Weights of a small mixture-of-experts language model, trained from scratch on English Wikipedia.
Experts: 128 experts in each of 12 layers, 2 picks a token.
Below are experts of layer 3 (counted from 0) of a mixture-of-experts language model. Rows are named router (the router's row for the expert), down (a neuron's output weights, with its number) and show model dimensions 0-255. Each number is 128 + 24 x the weight over its row's rms, rounded and kept within 0 to 255. Numbers have three digits each.
Before each expert's rows: "comes before" lists some tokens at least twice as common just after its tokens as in all text. This comes from a sample of Wikipedia text that the model never trained on. Tokens count by the router's weight.

# expert 6
comes before: "| ", "|", "\n\n", "s ", "200", "orro "
router:116157108111115085121153098119151107159161097104112099103164141103178136155107150097146103101147106135092112100140104101139142118093112099162107150109148135135143119101097109123110154122132104135103128105164113098148110131152103094110122162102157149133121138149108135165097156140146094106160135163106095149134156133157155113155090158104095102091146155152131149088102107108154125159105152094155099117144141139155156108163102111147099140119122130155101169157084158132147109156108115120090120104146160124168114092102115172144094146126122104147164148146106095091101143108110133164099103126119093147146107110151150146152111161141143153144114094107127109145145156144124152110100163108159167136092137121105108152165173091141127161111102155097153148101133120110153083153104151
down0:113150138092137135147137146162105115143155109150130115139110136123066143104138122122086147106119142119105159161072099094124120134110123130129126127140110124133105152147069143130135126097155142089165140171145188112132135165153148163155116143120151103162133109143148163124127089139121118119109139088119093147153156105106157141136123137139158110138132106137126155117134119139154141176186130133155136167151152099116159102084148125112120115101107161141145167132139153122118131145112097127135123082103151093177104153120135139128121112134129144105100123128088101152150166162152132147148158122162121091111124150148114082179124104111136117131137167104178149142144147133137091128117133124121106167127064146132101135171175096114137107126184104158150086118132187135177115160151123
down1:120137155115119100136115115133125096110186181093152171132111141096084118113118151125152159143112173116139125117131153106167120105108125147108130124155098159134087108140101132081157128130108131140143132121159131148106176127146112119118119136082141078127097101141093105166119131123119169131096117136153105185156161120105137153134138126145161115140147117121148146119115125145145119134144123102123161118149171078168164109112139120143152135140082143130102127138116150153175152129159101080101117121104154123079109135096117142124096120139119114129152137079143128147145153152145077077118155138138158160142112112116122134154101099133130134127129083116123096133143098147109119143115145108156087093120090158132131090166119126097133136174124099091100115185102153118128195123132184
down2:114118121120125136111140093108120132177088094138133129103138112103097127169141110118143138141129154088126122142114103169136129116112171125130117100124169081159133141112117136161141115154094157157191129120102119111136146121144112130195084142154166092142118139133167104138111091142131147141113122135080131115114138140094149102119109109121140149168152129092155115128130111131047081139147079134139147108111106105158153146074099124138176117095161133139159139158119161123180126107101129101126106093113124116082144099126115124103107134104123151134117126133115149101166123124119115115143097114100116111195160149135126122119157115095095110100101100098161112124133088138116133136082091141138097087156136130111128123163110126111167138091124125140114108140161100122098157142140188
down3:135152114075092146074139138081144146104137110155135172138093125102140131086176116124122141161149110169125145132113099141120116106163136137144083110131111119154092123099123137134126126138176134145133074142162120115115111143088134136139117117174105102096133118132153113174119107140155174146116081077119163090105149114097137110153125102119153080128159122074099119112160109134154117151133140133150112153152157124119147116132124133129120130121097082146119136114152165168157181192170212126142114142134163130152118125119128083097094105120136120102117142109102110144128118130141098133127164080119158136146101120151119085165150129111134122106123117129167121153121150106119138151121094142121103153136084140151142127110148168116142126110138086129087134151122114117142165142121116
down4:115151105131091131111108080137154150091129085121141125142142159152067081130173111159101136180181119107118105107131094130079093078148194159143130170149170125163125143103134123143137155127126116138090106107105101111136133108120130100118164172147180148135095111134110131148115125119113135115136127141168099119125105128109115106094103143171130161134130180139118127145094153129101136132128141125094131099137153174092086151107145143139138133175154097173141091133142111138096098115139137096112156152149139108167153115134158130124094083117119147116108153173116133117088118157152105121156105148144125131184119101130134098133111139129098177144138146121136113095122095163129146127119118133142092126127143132123102137173128103163118159124136113149117110186124115117140115115138163
down5:100115157138178115148130102144122123128132131115142149115126173164117158120131140113075142138122143109175124139131060100129137156100108122147146154120122142121129173119136115090116144117103172133170111133111127119151116119131123124145145158111200118178121158122159082160067109126130148132104104133102119131127123145134126152101129133153154157117133149124122146134171127104090160074124112127097142158119097160128093114176124129178134113125095119092147164143191142117124124121129121110087132147115142121146097143072083126221158097183122109125141128104150135144106112106167128118111132139123151133145111112088150137083114133147148121154129164120110132117164112111114078140103119128120168149113126134163154125126127161160162146099133109130111137113145126133163102136132083
down6:114144104144099087110150112163091140132111111119109142088088144153119116154108123128135080096170130158122129118115121113116166060130140130124185118108128111144143097135127131143136117101119084121123174107140122139111097128150100104117142152135131130092148125140101158136078122129181127096120145073107107080115157121103098148105130132106114118119112157150117150121096122107083125113129093092156125107128139069123147130167143121150135164121181180160131175154135120133117109128154102068141147092116105094169109110147135162124126189121119120145166148108121127107114086095095114130129117149085147109159150102105121097135095136088139138108122084122119174133117087100090128118119153135144140122136121094134140106134166129144152120098128115123123122089135116128092071112144108
down7:094141128183136119151098107181112149150132111138124091120110088112104075124120115142152130083164130163092133114125150063169142150153081100114122100148136125120123159118119169156144110126174132116127137168125121136129162145108120141103139138133087121160113111168139147141159113114150143143133149078159113129137122125126120135171144095155111120069119121140125132127129117095131120140156174114152119122081132194118107124122116149144117124143128169116159154135094096140147142147125130093112111116096132076116187132147137155133145082130123162165168090150103126131121093131135136130085152120193141150052140115144158143117110130094155136122166124148132146129102133171153131104129147089162136141153118108098096163108134106097160142143123125127124135147105121124136151164133123
down8:116147114108078148125131119129120108140115171121117125087127114166142154144089143134106114148136153148133141131152145107138135133137128121109139156145123116132145108160156175124151166141134089127072141114166133129121137109124134109139127094153123117161113146138166108097106171131157112118114105127090112132082154109111144116116140159161118125091105155172161135124094134162092165104133115103122138145092131144146154083135146135153124109116108093114096077118114195087120140134103120091095111108115121140130112147087103114157144128093130182067171147127110140094172105085131118153139133154151100145127091100125089121135130145127160152085109126111109113135164138136139120128137140177155171127102183101154088109092138119100121100127142158095143128170075140131161120106096093
down9:105123151127155145144116181155162110116079112110127158116123126126110148113117159124129113110101092125121113087115113171131101113174141170157125133160113142087135119128162134186116119148129124158143079088149136075110140123126161143153139136091087138118126153183090146112168140106122114156141126086125126144122106100126106128111147124101081157129149115150123148108158091097142131130119106140147122087123145118130147122116118105136105095109180115169113093120108068108092123124126168128140098109120117161135101116128127127106120096157122137122167110117166135116113140131104172138136126168122163113173157117129128093128102153140159091153140099150141123105126120114104159085144099161112102108149164107095134104098133138099111141171144109149143106161093100178098180111137078
down10:079110119099142115122137153093122151138127131080136121126100107112155126136162092102140112133130130137108123143106103139131128120084199159130141140150111148089149115143109096112111155200098144149110083104119119129100105139073139143131148123150127101119149098142117121150157118144135129156114148140145092123118184109111153136107109125115117175111157111119143179099120140094140133097138117152152156165144140161101144137126123149126107152108130124114112130114154102153129108119103106128136186120134112170156112138105121133107139131136126143135136198105106116114158124139118102128126150113129170123135095096128143137069102069138119083077120104157107141124119082125152145092100176174117163127157133135107080137136163165157156160149134157093137149142092090110153178140116127
down11:105133161127103126098117118112159144137135164118130154080118117130141132128140133137125180094156140143174169151168135116108118146131153120106098133143187141156117137144149096142119130088153135100164131122159131119085162147126106092120125100079127123155104094182150130064121073128135145108137100144110129167074126159128136093129131140075113091151097191151122126135129134155118071130149125119132120121186126115047129127179166129108132115158152155123115161131129100126145159151115114103147137139142146163169149114142117098132170118140132134146101101160111176113106139107118128123121136087128149102119128119133143171109111120114137142104093129116150114104167125144156107127121068139111150120094121127148101149124133117147135164114097150105104128092104149144092119137136132
down12:115173093087108128146127105123131109065142124156131145113151169114123140143131130146115080178127111106104132124165145121096130129095126095109119203098127123150111113154176102083141115127140123105144106121144121110136152150120120118163184152174155114118135116121120165150132095138143104124079081147089153164134182164144097107078124156108159155142130144149158153125111120149151125123137082098085170118128123095125121150112123110138130143151125131113162139118137126122141139098105133125119163115145130140127074149154117086106142096147126115122151123126123130143167144106170109127170125058181156103131118104111115147106095116069104117103115138108118126129109091110119144120095175117141082108120141148153120091120147118130099116125139122155110124122153133116117075149131161
down13:117134102120134121130130099104106142109111140128143139145108137098153133113143092175114117166111088141134110101083107165111102122157159124160107142115136152138167138151144128140136135114108082139177106121128094071105094109092092088132103165069144121072166120125097117109138114127117170120091124125172107165153144145116160100117148132070121127143143139065152085187128151158107111150121124134110157112100131125100138122118096127126127153171140171133154121110124152083141116103126109095156125084116125168127130166108159146088131124115143121131139136149150156117111101143140117149117158140144154088137162161110106131118132105104123134127190132151133116144104136201088114129117124140139153103142118084113086124150113149116152159142107112147162122125160137156127155162120115
down14:121130153152149136127155135161093121161110127125126130164142161133130131119119131126116091090144097167127114072109111072117123096137156135167116099090166131176105125128144105135133116152145084131133163164123136140063143160106162121123114130123126112118128184124165143096123087148160097112082136144097126108069107118107077113154173113154096165106107077129094123131125128143137133163117141132096150098093166106104118122110072156130129123129125105130092125151120140129108123126117136093144138083156151131113146149184150101163101109117122163110116135127114126104124121099183129108114160153124154122129144104097129118143105128085122075143092105133154135140146171131147132112113130126118108101114116125135114135097133127156122153106112103058174110132153169151123173125129125
down15:154084127157136155155144132165105111091102074120130121143068113155126167140100046150079113104109179110129154120116112115138186162157118154131143083123089125120160147125114115156137145182112143155137105117154133101125149132129159122112132120120139103098089144122108152109101136127135114185145167163180113112125133116120102153107138141080135119139171133136136123136115101112118082160170123136115124150106123107133129116154131135084108095127146126091123097111137161145128113129094154134141124144105140103125152108104147150129136040145134093126051128094120159125114126120193111133128141109112136119122136149155123114132104090137158075108145147153119133127141111125095122113078129156120113114114131131155091119112134133101134098133146119136141107140118138160145141104121152
down16:105155135123126133164146153140134098157106059086102143137156121133112102144131149137171160118132140157166119139105143118161138096169112190120115116118155160187097128113096112157090101117130120138122130148104070165106165131099089123145119117122151136164104126104137121134140136086143069144150137141143111139149130135117154114106114135120121144125115142132088141117131151127139152102109125111160125111154161159160086114106169078115130135095130095129124131105157151126129119085135146114081122150145172133145127108163121091165165096170145145107161170121090116149107123116112154119132132129106167107122114180120113158166131111124116131126133109139145144097129106088119170141114118143109127133116110089100084103120168182149101137128117134059120112140110154128106107139080146
down17:160099146104125117135162112125128103109087122129132156090131130106138143134113106130163132171123114117123108105092129113139113141133148118132128112119135158133110184136095134156058158122113102140119122112126147140068134157133119127108153153143110127113128142141118135135169165205135085101131104126133171116122145166111127063093137136114133118112143156127117148155128143104152106127118159152094086115169159154123124087123124108172115151122167146119106091110119147160135085102136162132133163123096082078095132114153116098128150100136132099125157154150106130125142110188121129159145145155090145137162147101165147140114126106121169131101115140117110115133150103119176097108126135132124152066118162128148074100092121139111179085096137145105162086133099137114121133112130139
down18:112136108127111131175142155178123159111138082116149142133133136136135122117146101156122108122159123144113133133141123133112120134084101100075111160130135157121140137127147101099144107108149186100120135142099110111149150158111090128154086122148123120150119128108130141128128150170144115155111106100099098092106127147143142089140160142092136134165118160156147131185121093145173148173097132105119129160139118124140090111118092177134127205117137123142135162120134156118117108074128131149132125110154124147105115123144098191124111129115129126128108131169137149152135111141133129096151110101084107135117142173157143086094142115076114089111154149125117142173166129107163113129129134100176112106109058133092134129139133143164076127147113118109116096135162153138086131157167157
down19:145111099154101110121110159199140122146133118120103129091132114098088124124156130151138132137170091146184123107090107128135102109133154143092104148113142139137142142094126153095180113116089102137145124089121139149115104148095113153120143150120111118157118133110118145142139136137099121144118116137122105119108145172153151099152137097092156137119110158124138143096151132155110145147093165101114134129116120112078152155156119138162141077137123110127132111108163154110171150142104158121128121105148109113118090110122135137161106101097093151106124124170102117139136165051099092127153109158114094121145124088110132154140177166131137097128064095124122149114143202083146160124121094122164135145166097109125121119184137142117123146185137097114153109138131134129114107135138154
down20:087108133109125121109162133152152117128173143142138088120111132123131099080160118119134129107130154115086099141162128113124110117082144115109092142103166123118116104116143123101123125105178113130158179151134171079125140112111157086121121109113150104112140126103117159111126139145149155139130089097126091146122101117127133105145124143136151099153131105153127145135117094104145196131091170116106126149121135127136116102132126126153128121129169110113108140125147174096157106157162078160117134099150124108149131133124086121132129130128083111077123131126109153154157138132102181061087092164165144152137094110136119140096085154135145118138094155106112074119163119131139100122148092110123138191061103151115156124104138128108129115138179132128143121122165139166115121099143092
down21:172153124156122114096154147105128126165151139130099155148132111096136096139135149080103083123095122120105133137126109105138129130096133126119152150109145108122125129127111129179118103191107137127101117135142110156123125083120142106109112117151143141127115143163124163133120135137042145102102113153125190180147104128128159148132164136138148133134120138153167115150161095135130102119161132126143109110143103144141158103081144083133139116143072123132139129104142154130128090103126148148131135125144132161162079119106126144132171151108145109157147108114112140079137131140162111144147124109170178095112109142091113123128105207159143142129128081117113104076156144134139119160149150076126140148098170165123160083138165128160105140124129131177119122103117145122167156140128118
down22:110141127114127128110084140121132069156142105147100165104157121127172145091096179110116142132114143109121114081140157134134153128101107131159115127162112146113102135155130125177106136131117170118148171160118110096160146091106142179111122112144100134096129119121162109131103207131146128154150153087095124138124098128168142141158121128133141137107141104172131134095089174173117144117147121105153099124105097117102127128158099087128102148137127109116169124111094099116119125137092165120139121101127112106132095088138119122118150146113084085134112161112115100117097150127116096166124111150147161121073129145124091152114176128138106125111123135130131094096154154098132136166140090162142115152145159126157122126123147093122126166105122101110068108145181153108159105135128108
down23:122163157111115151122113147152108149140174168155109163125138133136171132147133115123147137158105162132142151132091130143139128155154128145091132132114128124201151128120120124172121118114128144089119136096132129121102101078104148145149114137103164131185149128177161138118114142107144156116118126131103134093121118129127135142099138087164143129149160141123141142106116142133093097134123063130088130125115102115154108106136100103145114164125127124177156146149120162115154089127197106167117133117158062186123138114105097095139109156128137148108171164069122146163136121113079188066125135132142127129156111120166126160131132158130112117139150117143146097113099134126130144103146103138159143146135132135109126102115120125112138097115202135184116143133122125144130125109156104
down24:096166110130135121109138159103100150158129110109138154137095114124119132110106152121106159104125127131139137119120116090141149155141111147167124164111143188152150140192124095127157128113157153139103173117139137134140121138151152163099093131122140098137095125091136128147057112134165088178138124138118148106136142138103160185134174116155130133124123148113102129182183096123120162118148165134135149105140135145080132105106144135127120163155174102100125125067158083098163138133106112145187130153138118113144124154136140131134158137132151180099089125145130119108126170109146156142105135100137134121148145131138146159125095102146142075128127112058174134122143082139138146130150137117099118152109124116148146104152124131093151136151109119138121087155162136093124117080122125
down25:185121133119151134129118147122140089128095102128163126127178173126111166130111142102178126116142101121089130138112111075134137142146139113103163127150125149112112162136121103155149107114126128133129141145152125143135105129098129121136129142112151151105121151053174107120124133109158161131140106160115147160110152140165144118142154125147109158153083162144145137127132163129119133122143102119128086162144145097144118160104119169138108135139083191131183147108156118121137110124147148170131127152190121127125103159162121119141180095143173115098174082152119125146151131109129136132116130091154177072137142120174126113157136123130086157153125134102129143100137151145159086143122124134097128090132161108084109098101105136122132118133112091165073159108134119143084117142133143
down26:162140090113110173119132135112108139070126135101124124124128090168112147148121109140102122131148149090140130124090110112148126144117148091125096098117116116145081146106141105153118114095161117133092096157135135114143128141168136100138176104176134174073130150100087131158145141128103175131111126134105078153143108154131115138114170169111159097093125097111122189075188126138085157136137104123127112133118114119127131101151132182110135099139127147155168123139157157142150098124149158142118143154096125110101166109133125120120142161135130137110118165096131105104091155145124165099095128142115131130104114163108126150155122127140091101141142138122155126185124103126120181166192153172118112117139159154115091143119134133152093094132133116144125130128095138094116139122136157
down27:160173124111112113121115112118084098118158106168182115105077136138126163146110165125143138140163116129145125103170112150167136120115095123152097112124152123130144120131118139171131132103148127098159066111140142088123114159121130119120118167120095167055127138140145138172103135129156106163153096107143148149113124107105138139126149151153158195110133157173118142107147131139155112122126108112143115160157121130138149137141090090140075104125146131138144092084107149152135119101155143105098118090146137154107156156131112100087110160155088119144121134074124145127134113147132130110126080148100165088108121142129130075100165108107113131111134169116118150135118123113159129153124082122164121126118152137137100127116150111101160128134112144153122191166100158149118135079147130
down28:102102186144104113153118131093123115153109112135121128170109113143149135129086151129078138154139115132127141126125131114121118165112097142145128121069158131169192149156129102114086147142103144168156078152130170100177088172092108107115169111132160112099103106085096113121147127128140129145121099123122078148102133175126131170139084084120128137121148119117144083116112129111129117145103168132127118115102133133118129111111159089125112130114135141080157153131143123138133122120124090115123119133155134076121154093122118140166098094119118090089161099113088145161170112136119145142115140149155134111126119146164144158140124112122120132127155132136143108076158086122094125163123156120139131101134128102127098180087116137104090162154146136136173106128167096148155137139089138
down29:139109139118149067106123144146110114109113144129039095108123143148122121147100135113062119117100095109173117130119182167145101122103141110191141151105149138146120087139137107127112103139105100154163175114101109133139129108100105122155108134104145096121143132194119142144135099139142134133150106110098129076114135140115096112112146112141095113153093146135150094128152126173138115144104066168099129132124174092098131137129128126124117115137152168126117147175141139106123124133115117144106169109143120102159120091144099119117141136109101154148105093147124135117102146138158115154135119120083102145111084130121140121100119137105067143159109062110156157099138133075115111110155139149117088108110112131123160140116094139116104096103139128119118108073115134120138117145128117
down30:125154107145120096121139141104111160150122125109119131160121163182125150145127164110086139109077205099136134096147189096116120137076121102070124128087125137163098085090130137114128118134129109104112136136125141128085140112127159153162118117110100141137149136091092137116096091145122118127181183135169147149168121096139087121096165145151116143135129117131095098155136154105094138156130119119143113141162138108166131122157102149105160122150161161126109127099137114124106110157119111101123145146116076160155170141165105139129077150118157094136115121145137143102128083122118112084131154125130129117136130088133132112144139145153143157135137092137132139123167129117121129160115127130121139132107122113154148137163054124130127084099152118104124138173094144142088080131127128
down31:159147109086120141161146133125137150116165140145120083091106144136093106110108185131137150132126135145073104098141120115168170144149130153111115112166149086112126110154126113101114146112123143113121136124123130147157129136140115141125175105148147117161145120066088143109120111115143126109162147125124141124129086112116159098157156133150139146174125104119111145109146094143147143132147137131128097139131141110090185157108147136189152065113161106162139159146168102121121129153092102119108111119105178110105149122084173134168133147115131124146140153143124144114122147170113165134093164109121118102119115156163124163103131074135145133130100143149115213154142132119154140136124098137147118146156152112142160151090114107128069130160116172155121139105145138101126122134159149
down32:105128154155135087107110108158110147139125155147105101106157160102154134128115105122121125152132140111124103142058087129098115119143115161139123151106156104134104119163090087122112128096116122129125165139135109135129146141143125158183172092150144128078138105098121128174122145096118092108091122102161093099157143156123132101138111054138128135097110138127106148103115142076114148137139121108134133155124119098110174132150166148158061103136157139118124127100114091057128128174128171123103103130093069156136112116127106142142105125155112082159158141127153142134123106141149128133129129113092121118132131099179131123141141085118146135124160110078159129114114135109086120134132124143148131106143123152143107103105136126152122139092132121141136121126105065182158153150093124
down33:120130115146103145126114094116173136083122153129125171140135126074130098095115096109107137153129103146123132141172110090100152113149106138165110107149151116141159115168139129154077136121094121160111135139117128129098155143119140120113146104133144158090162153088103117102181121119090151139144141115105178141144171154131172129102111107144114114138143090130103078131100089160135099152134166177140155142119145090114149164170156095096154167145120179159098090100078160088113110127108103134140108098091124100135112140123086122120161125108113126142102111136120145153106123130124137092129159151136136128132151172127105120148137114145122145144119127136155143122125103113156101077121136107164136178121088143134109145095109119100163160106150124165150162145125178131161102129115146
down34:133105185132152119086138105091173112148088132114119139170146168098133119155132122141130128157101102129124103097113177086108150078132168132116118137110075095125133136151133130147158110156158134091146125115128150119119084172107128187110107129145140132135165145158140127113137168143102125145168102149124094135169150132126127168109143146085145094096123097122146154126072138121118132126135117130113116168113140136107134109170154155190135129130144116160112174115098155127137128162109105100115127137114121122138115147151138157171099150114151171131115129100136158101107133128111134136118121155161128113162138161127079125137137123109097132074095118070073101100116122140110153121166085169118146159127127120099142101094119107134127122130129107098128130182155126175108150134140147
down35:126125184157136119176134145115161117160133100126113121134133134095154116124091156132149143115086113159138168164138115154108096144136152154137145158095145083132151157117132123119129124117121118145103120141155110102126124160120129124112168111172130099157187153140113152131109145122117124121120088121182123092123104111119102075132117162121106122144097140153183185113096152067090137076103102114129104119072144139137115146145143186125105120139130137169147107118150161114170122109107137175118097121137133072102163098142113153146140094105124099169126151122101164166180106142111117139153135138132118130104126097132151157143172148103082122137123104119132111159152148113123122179116130139121114101123141149129144148159129170111103148131139173131132112100133110132151126112124181
down36:123137173135122109176151114153169066135110110129116094151120129109100094111137104110154112160110135152077068168118179192092144147199121154129127143124102105093128106134149158166136159132155126111132101101097126102150143177122088121128138154147126090118127140152135096140101130114108155102097080129175134129128110163124117128120144137142149130150110135163150157116104160129122146140115155161130123133130128131141151133164137140141135127141129108136142134131141119150100124111175102160148106151118145134100083097126107102169122089117135074157140112122202081142119154118105134134099131124111122047138092142110097124129141136142145102162119155142110157119081109108093118125154138117118145121112144147121123151105126146135127091165128133140129156154116157124102140129154177
down37:124127126145120160136127141130099129126100075187059128090151118140144187145102119120121120101124156130115124123074152152153091148148132149167117106041141112129133150126163152117149132155119148128135120130122104121137160131165114128116151175145083121121095094125110122125113132146105111127131139116147134097093125163097130129114133134131138118152133150146143143134085105175110124111126103107120151068059089145112131112156118112105152109122147135122069138099109134132131139114135132097132114135138108084117089117140123140141142145207147133143134141137083149109114161138145154155157114128128111090120170134118124163111104130083134124173123082176131145117087125102109164115103101149118123116160163099088147166123149115177126127109139136119131134123087154143090141122115150
down38:130169187146118140101086139130123088132156138144182154159158150121134156122116179109123071187118115115152166135144128100145203116136119148128143152154112093163126126141113151058125122151097142090143131127152115116151155113152129124128108147144124139093127129142096120093145124108139137158133118144143117166149123140136112129152102135182099119102103162118116121137111119157101148168135094110155111134116133140134108115175154096142159154149135129137168110071135139156153150102157122103150140165161122166159130144161131119167120136155134132118155142142110135102050120136132128127134161084159124161100162162115180128101135164128070107161158160104143103133142131132131126126110090132136111112106146165164153132142142117154143110095145127139124149124140107111090126129116118
down39:109117122112101138107118129158116106137119142118127142139159122117081126135113121149103142147139092129109168119127114153170083105180128138180080131128105115160084098153132153127118090154112123138145135124116144107138127159123095135104121156161093141110150173125114132124139149166138115143119119111113104172169171152122147065130138119127110130161149099194128110107125131106149130132107076131108117124142110081088172121111144128113166154152123089167133109081120138165119124084066132074123134106150146170152103113147148131150114128137103130150121134142150131110138076158180133150137119154127131123131142123090168141142118121140130123154190089142115136157155105136088136134149143122119174101142104135102133153119097172162111129131119121158103067110111099134137123167103127
down40:113100140070103098112113092129165132164158167108141130139157171149129147104140110169111136168096107170085102123103104122173120112156077159119122112076158138134109147134142118148110146120084118140097100148134126127157108127156105142137097127147130116146127168110158132142119105090083126120096135152095153118136076132123134088152091134169167119107134113121159135152100146131159092122128150144077130153138127142126150110149086127123117135096139125119178156110114122144099174141116162043131141173142163129118138178106143137086092131160122106158166108106124117132125108154126148145168130158117128110112140110108106096166086128085097123158149100124149120110130157149116099135121139151119131165121127098145107147097133120117118096154174159135133119119147109110131108133144132
down41:110146116124085151134130134110117147130094084157151147098150123125119103151154134118113134149123118099115163120177135117131126172151135109151135109105069110094125155109156117121154168133124136127131100090123126157174171152160147143139110139150171128121157113164126159138153096126194114105152156134105124135138163130083121124113111154114185102101110138185107159154115129125157121082178132172109136153106097141104155120124103147074106109097137103088115139116146095147116168137124138152136113130126143080099128129073152125111080126140123145104161103146129112165129119094141116164123148104170117128133123116125087130120149105108122154096154092074116158130153140134120097082095129153150139136129112150113111121170126108138108117126145157126204131108137124128155150121097152
down42:161118134162142143142139108143129132117124132163090094164157117130139094109121147126118126074152097144130135124081141162080129128135129130112101114103112132090140095163139163164108136126118110134123126150113143113130100140094165152161121082116044109146120130083125139168149130157105142164136150154139151120097163116128143135136106112132084113158134121130148114128095150100123129179108123108109127098137129144092118159147162140099117113116130158154139170091127091141129143124129114130095132112140114128110094131101111150125149125096166144189153089117117131154116104147123106180092145151138126137195111127119107084115161128134105113065139131143142098109128123139118069184125123136142155140149104113154148121138105149127118054146142112156100125096074134108100140116123170
down43:084129131133136128126124160119113090160116096122106080109139119160132138107146119084059109144122137111148124125162119181126097127107131131124154135115093139121140070154097140113136085178106118147133133124117137144118164150135120152108170155117160080146119176129129173120121143113123126160115109138149098174138115124160133156127102135128111108095150105096096102092150084144114149090164146163149140128152142115141119132104102136140121142108143166157146132091119114149132147119130163148140123166133203105155122135127129090094136140170097133157095117119097091117115127119140134155085133126137168129099154088116105118141110091134131104125134093101083096098145063132079131111118111116096132124110085147101137122141108131109085134133115164165171100126179113119117125117104146
down44:117140148155163123121140171107135118100146140124130121129151137092177123107124146121163109100121156170167124124154161106162133113133130129110131138120163135168130156125125112120128111148106113130112111136123119110100153139115171141121153115143105138128127107144128144116121105131112154130163092124129100132129127105155081140120104138103164109146141138118098132119154097087123134114089113155148149149092156108134118095073098108136128153142095103117139125090090093114159134078104129119142147136105168107084113081115183088119115121125145125111172118121091090084130156135124131116120117165098150095157101127127125133129123185147162206095122129124163157124140172119124107107082162128151066121134107147056123143150139140157128133139055165133140142123144163141125105187114133
down45:109133149131111113134145114092146121095138163159107161122174190126125177124087095139101122125154168106139109174177120109145129113098130149088106173137166113126131089137141148133116155150098130096112135124069119101134122157111129162168165164142125158167111132127151119104109125125096123113094082152147145120147125106132118136113167148115146141131154114112116135094121098106109145111156139162127115106146121178114143149151165156128164113165093105079093128149121103170154119114136113129151162129121112138114151090178112138168139118104108114119108102097122127110103128125080141105133127084140119114120091130125110142067165128150104131127094115117127093144147126092100120150143151131110161095169156097084097148096137108149094127144122123110176118133167151127148129130107175
down46:126116143111122101085128123090154115137151142124111120131080150116138140121133166120155133121122134163130136111122124118121153115142159164127135143129114107132123132161129156133110119103156132106137112166134110193139137070127159125148154120128101122085099164133111113136093130124169079123126135136157142127151139187118137100113141177123113127108119130112112101082135121108124122115178111135163140086182108180141123099148163098123123141145114183090186097128130113155162117142117124084138151107149069109144099128107085149089175171139128142116097132122141120099148158122132120136161135100186192175125090092130172102144164099076101146133148115146143147105124121131115104135143124130132124114109129148138083124123148116100116143141127122135150151149146132185146124156081128
down47:134113141143125114106123129133114100133128154160160107145190125098138121106150145138133176166106133127105174168162132147143133099105128141139084149116142155124108128142150135143154137129175173132100108103135103117181139142134118120119111127138130150074157128081071110101136155099128144141138130149136120136093115138131065151167092149115116138145154109118116163113145089060113148168157188123147125134123135109118155138135134109118125147161165145129191150180113118143169134148129113138121114123127134142097109127125135107138107074133123153128122124152175103127118156165132147091157127142153048152178145133153122159126118139087172108127127132160107099177149125159120147151147133112088132113127120132105088153155121116116076098100143141145147114134134138103127111134118161
down48:101132096124118116147089167130094121118100142134123130148101170070119167107115099139190145135118154125097105163130140152133125152139145134110122129123120186137147104073173164150115092113113140039110166124156143150091076125138121112154151127087144149119135075115111121119131124126134107143133117153144137126089128155118158122136104105161146128105157117132101143157095153128142109106130134140132138134128137147127143115123191113121131111126103166174103136145101084121151150104095150111077134123121142134093116149138173098095114124152108136143144114108097129104105139174132130132159143102133136162136157186101159101132078091126156107168126116165116139094112100117129109132138136144152127135120172102189132159123099148104123124111108131126136127140139152138112160076115157
down49:149113120170092179136146139130139119157114133130148149091177124125147127111133133106125135136090159181095153134110102127144132145168114140150147146146135085121145107144143093110110102100154171129110145114141093121103187139099144138090098127136134093159066140175113147143130152159111140103168158158125129145102100139123082136134112164121141145129139130179150149138160143093145102154138146092137169176124125123150151130137115153137127143072125181134134117119120142124138142153127120123184095140090132152104084130137086106094124132145092100109125117149132131089101128144140152152123131140119144154103105101170168113086141149120110149184167129150097102112109118131138132157180139177085135121141136115097136140132139114155109146139125137118123075134151163154137127115081096
down50:157158117119096130139180103121125148173126163121107115146141134125073142155081131142156094114115159146136110122130119161157093115088127130133131162114112147128150143107127096146114092155087143200101101118105141105143120137113125165118136128152126082113111116059174138160126162149118118138185156120106101104150140114161133110128109131124092108139138111174098132097134139129120106112116119102138107112153177133109135122095133160118127108132143156132096128128146106111111135103121182115100097113121119079105141110113162132181122094127093104127113138095142182133143157141127129112130163158123143106109122195122119125076116105144111101150116128149146138193109110110120129134127152153108099155115126144138127158145143134147153107095096112189145093117087151128116078129111139
down51:142130163124145144116166108168111126105100104108153123115135139144169109124143115141150100195164140122094086137145153133150196113117152131128139147114135134121162116127140147114151137140136142138110170108135193165102139097131104105144140138121120150136169062126123095164115121127109087112170129126122121106123185101140107132150152136185107130183102105131121135148094121114135153164153141115136116139116113127119099174135133114145102142089134154119120107155152125119142156136131145131154112135147092129165141134179094161148168113148153107130125100113126154115106131121105130132109145154128121137103169106162129112184104174136155126134110119097098094137149131147100148146099141137110120154133123157139120150140139094139130123109077170169100074113127146183084144171157169
down52:112163147078106112117098112137146136158121113137131157125141100122139127136144144118115152134128110161163141156095147091116118096108159132156129101128155133156093113133123137131157144136091111151102121136144121106113119097072084100126118136144172107112085094128136138098094115111122149156090150146124172176124145124149141130110073096121118137122107129110155137108124103158135115125155123090108143101145158121147129147101115132172123126143121131144165115116111109146108121125126119172087200120132106098107093135115091096153140157084093141110158145117096132084156148075115152092132139140147077160125104147119117122117121130123119111105104122159118152116157147151171087132135100107097118051106113131099130101140100109110114161117140146118103145138118153050162083126165171
down53:100142127103092097163160130123118116121129133110103121164105100117116147131120162103103079138115104119130148155147104102119099100112123126149130108115145160132142066138108165122113146154105116092127122136088119168113145115187101145138089168105193111137090151132127138095169111141153108141124113185106120158147140101124153153150107133129180124126091156116168145135137130145145098144176121079152139102108129159108156128151182112131149138167134091137074139153132139125110130121119111101121097138137110146124101084161104143129165132156151108115101114136137132121120150111166157107111099178102135108112106112138110141108114085120132083136114132128136131113138124138136145108097148119153093084111099133141134149101116087087141160204109100121124167127121161163156141124139084
down54:097107132138066136107118128104114134136147133127152085118133131129111160167112140124131150090119134131122139157155140162151117087115168107141119158119114159096136087143099126129146107101171098110111150136099108156151108152134106101084153157111147089123145139134163151118112132150146143100105106131094113135177168116125099102169132117134149100147122166122113098081128134102145146123157100168118136138116136118166107144083166114135157115073105136153114119089146147147146106104186107126100122104099117086121126124132145133136130149136086152093101172099077118127087119130134104116084138148070102093125087134133151081137126112131082140113102113156152126146101095142127137135082115163131135127134173136160152125098140116165123151126092107150150150145083074159128106136138120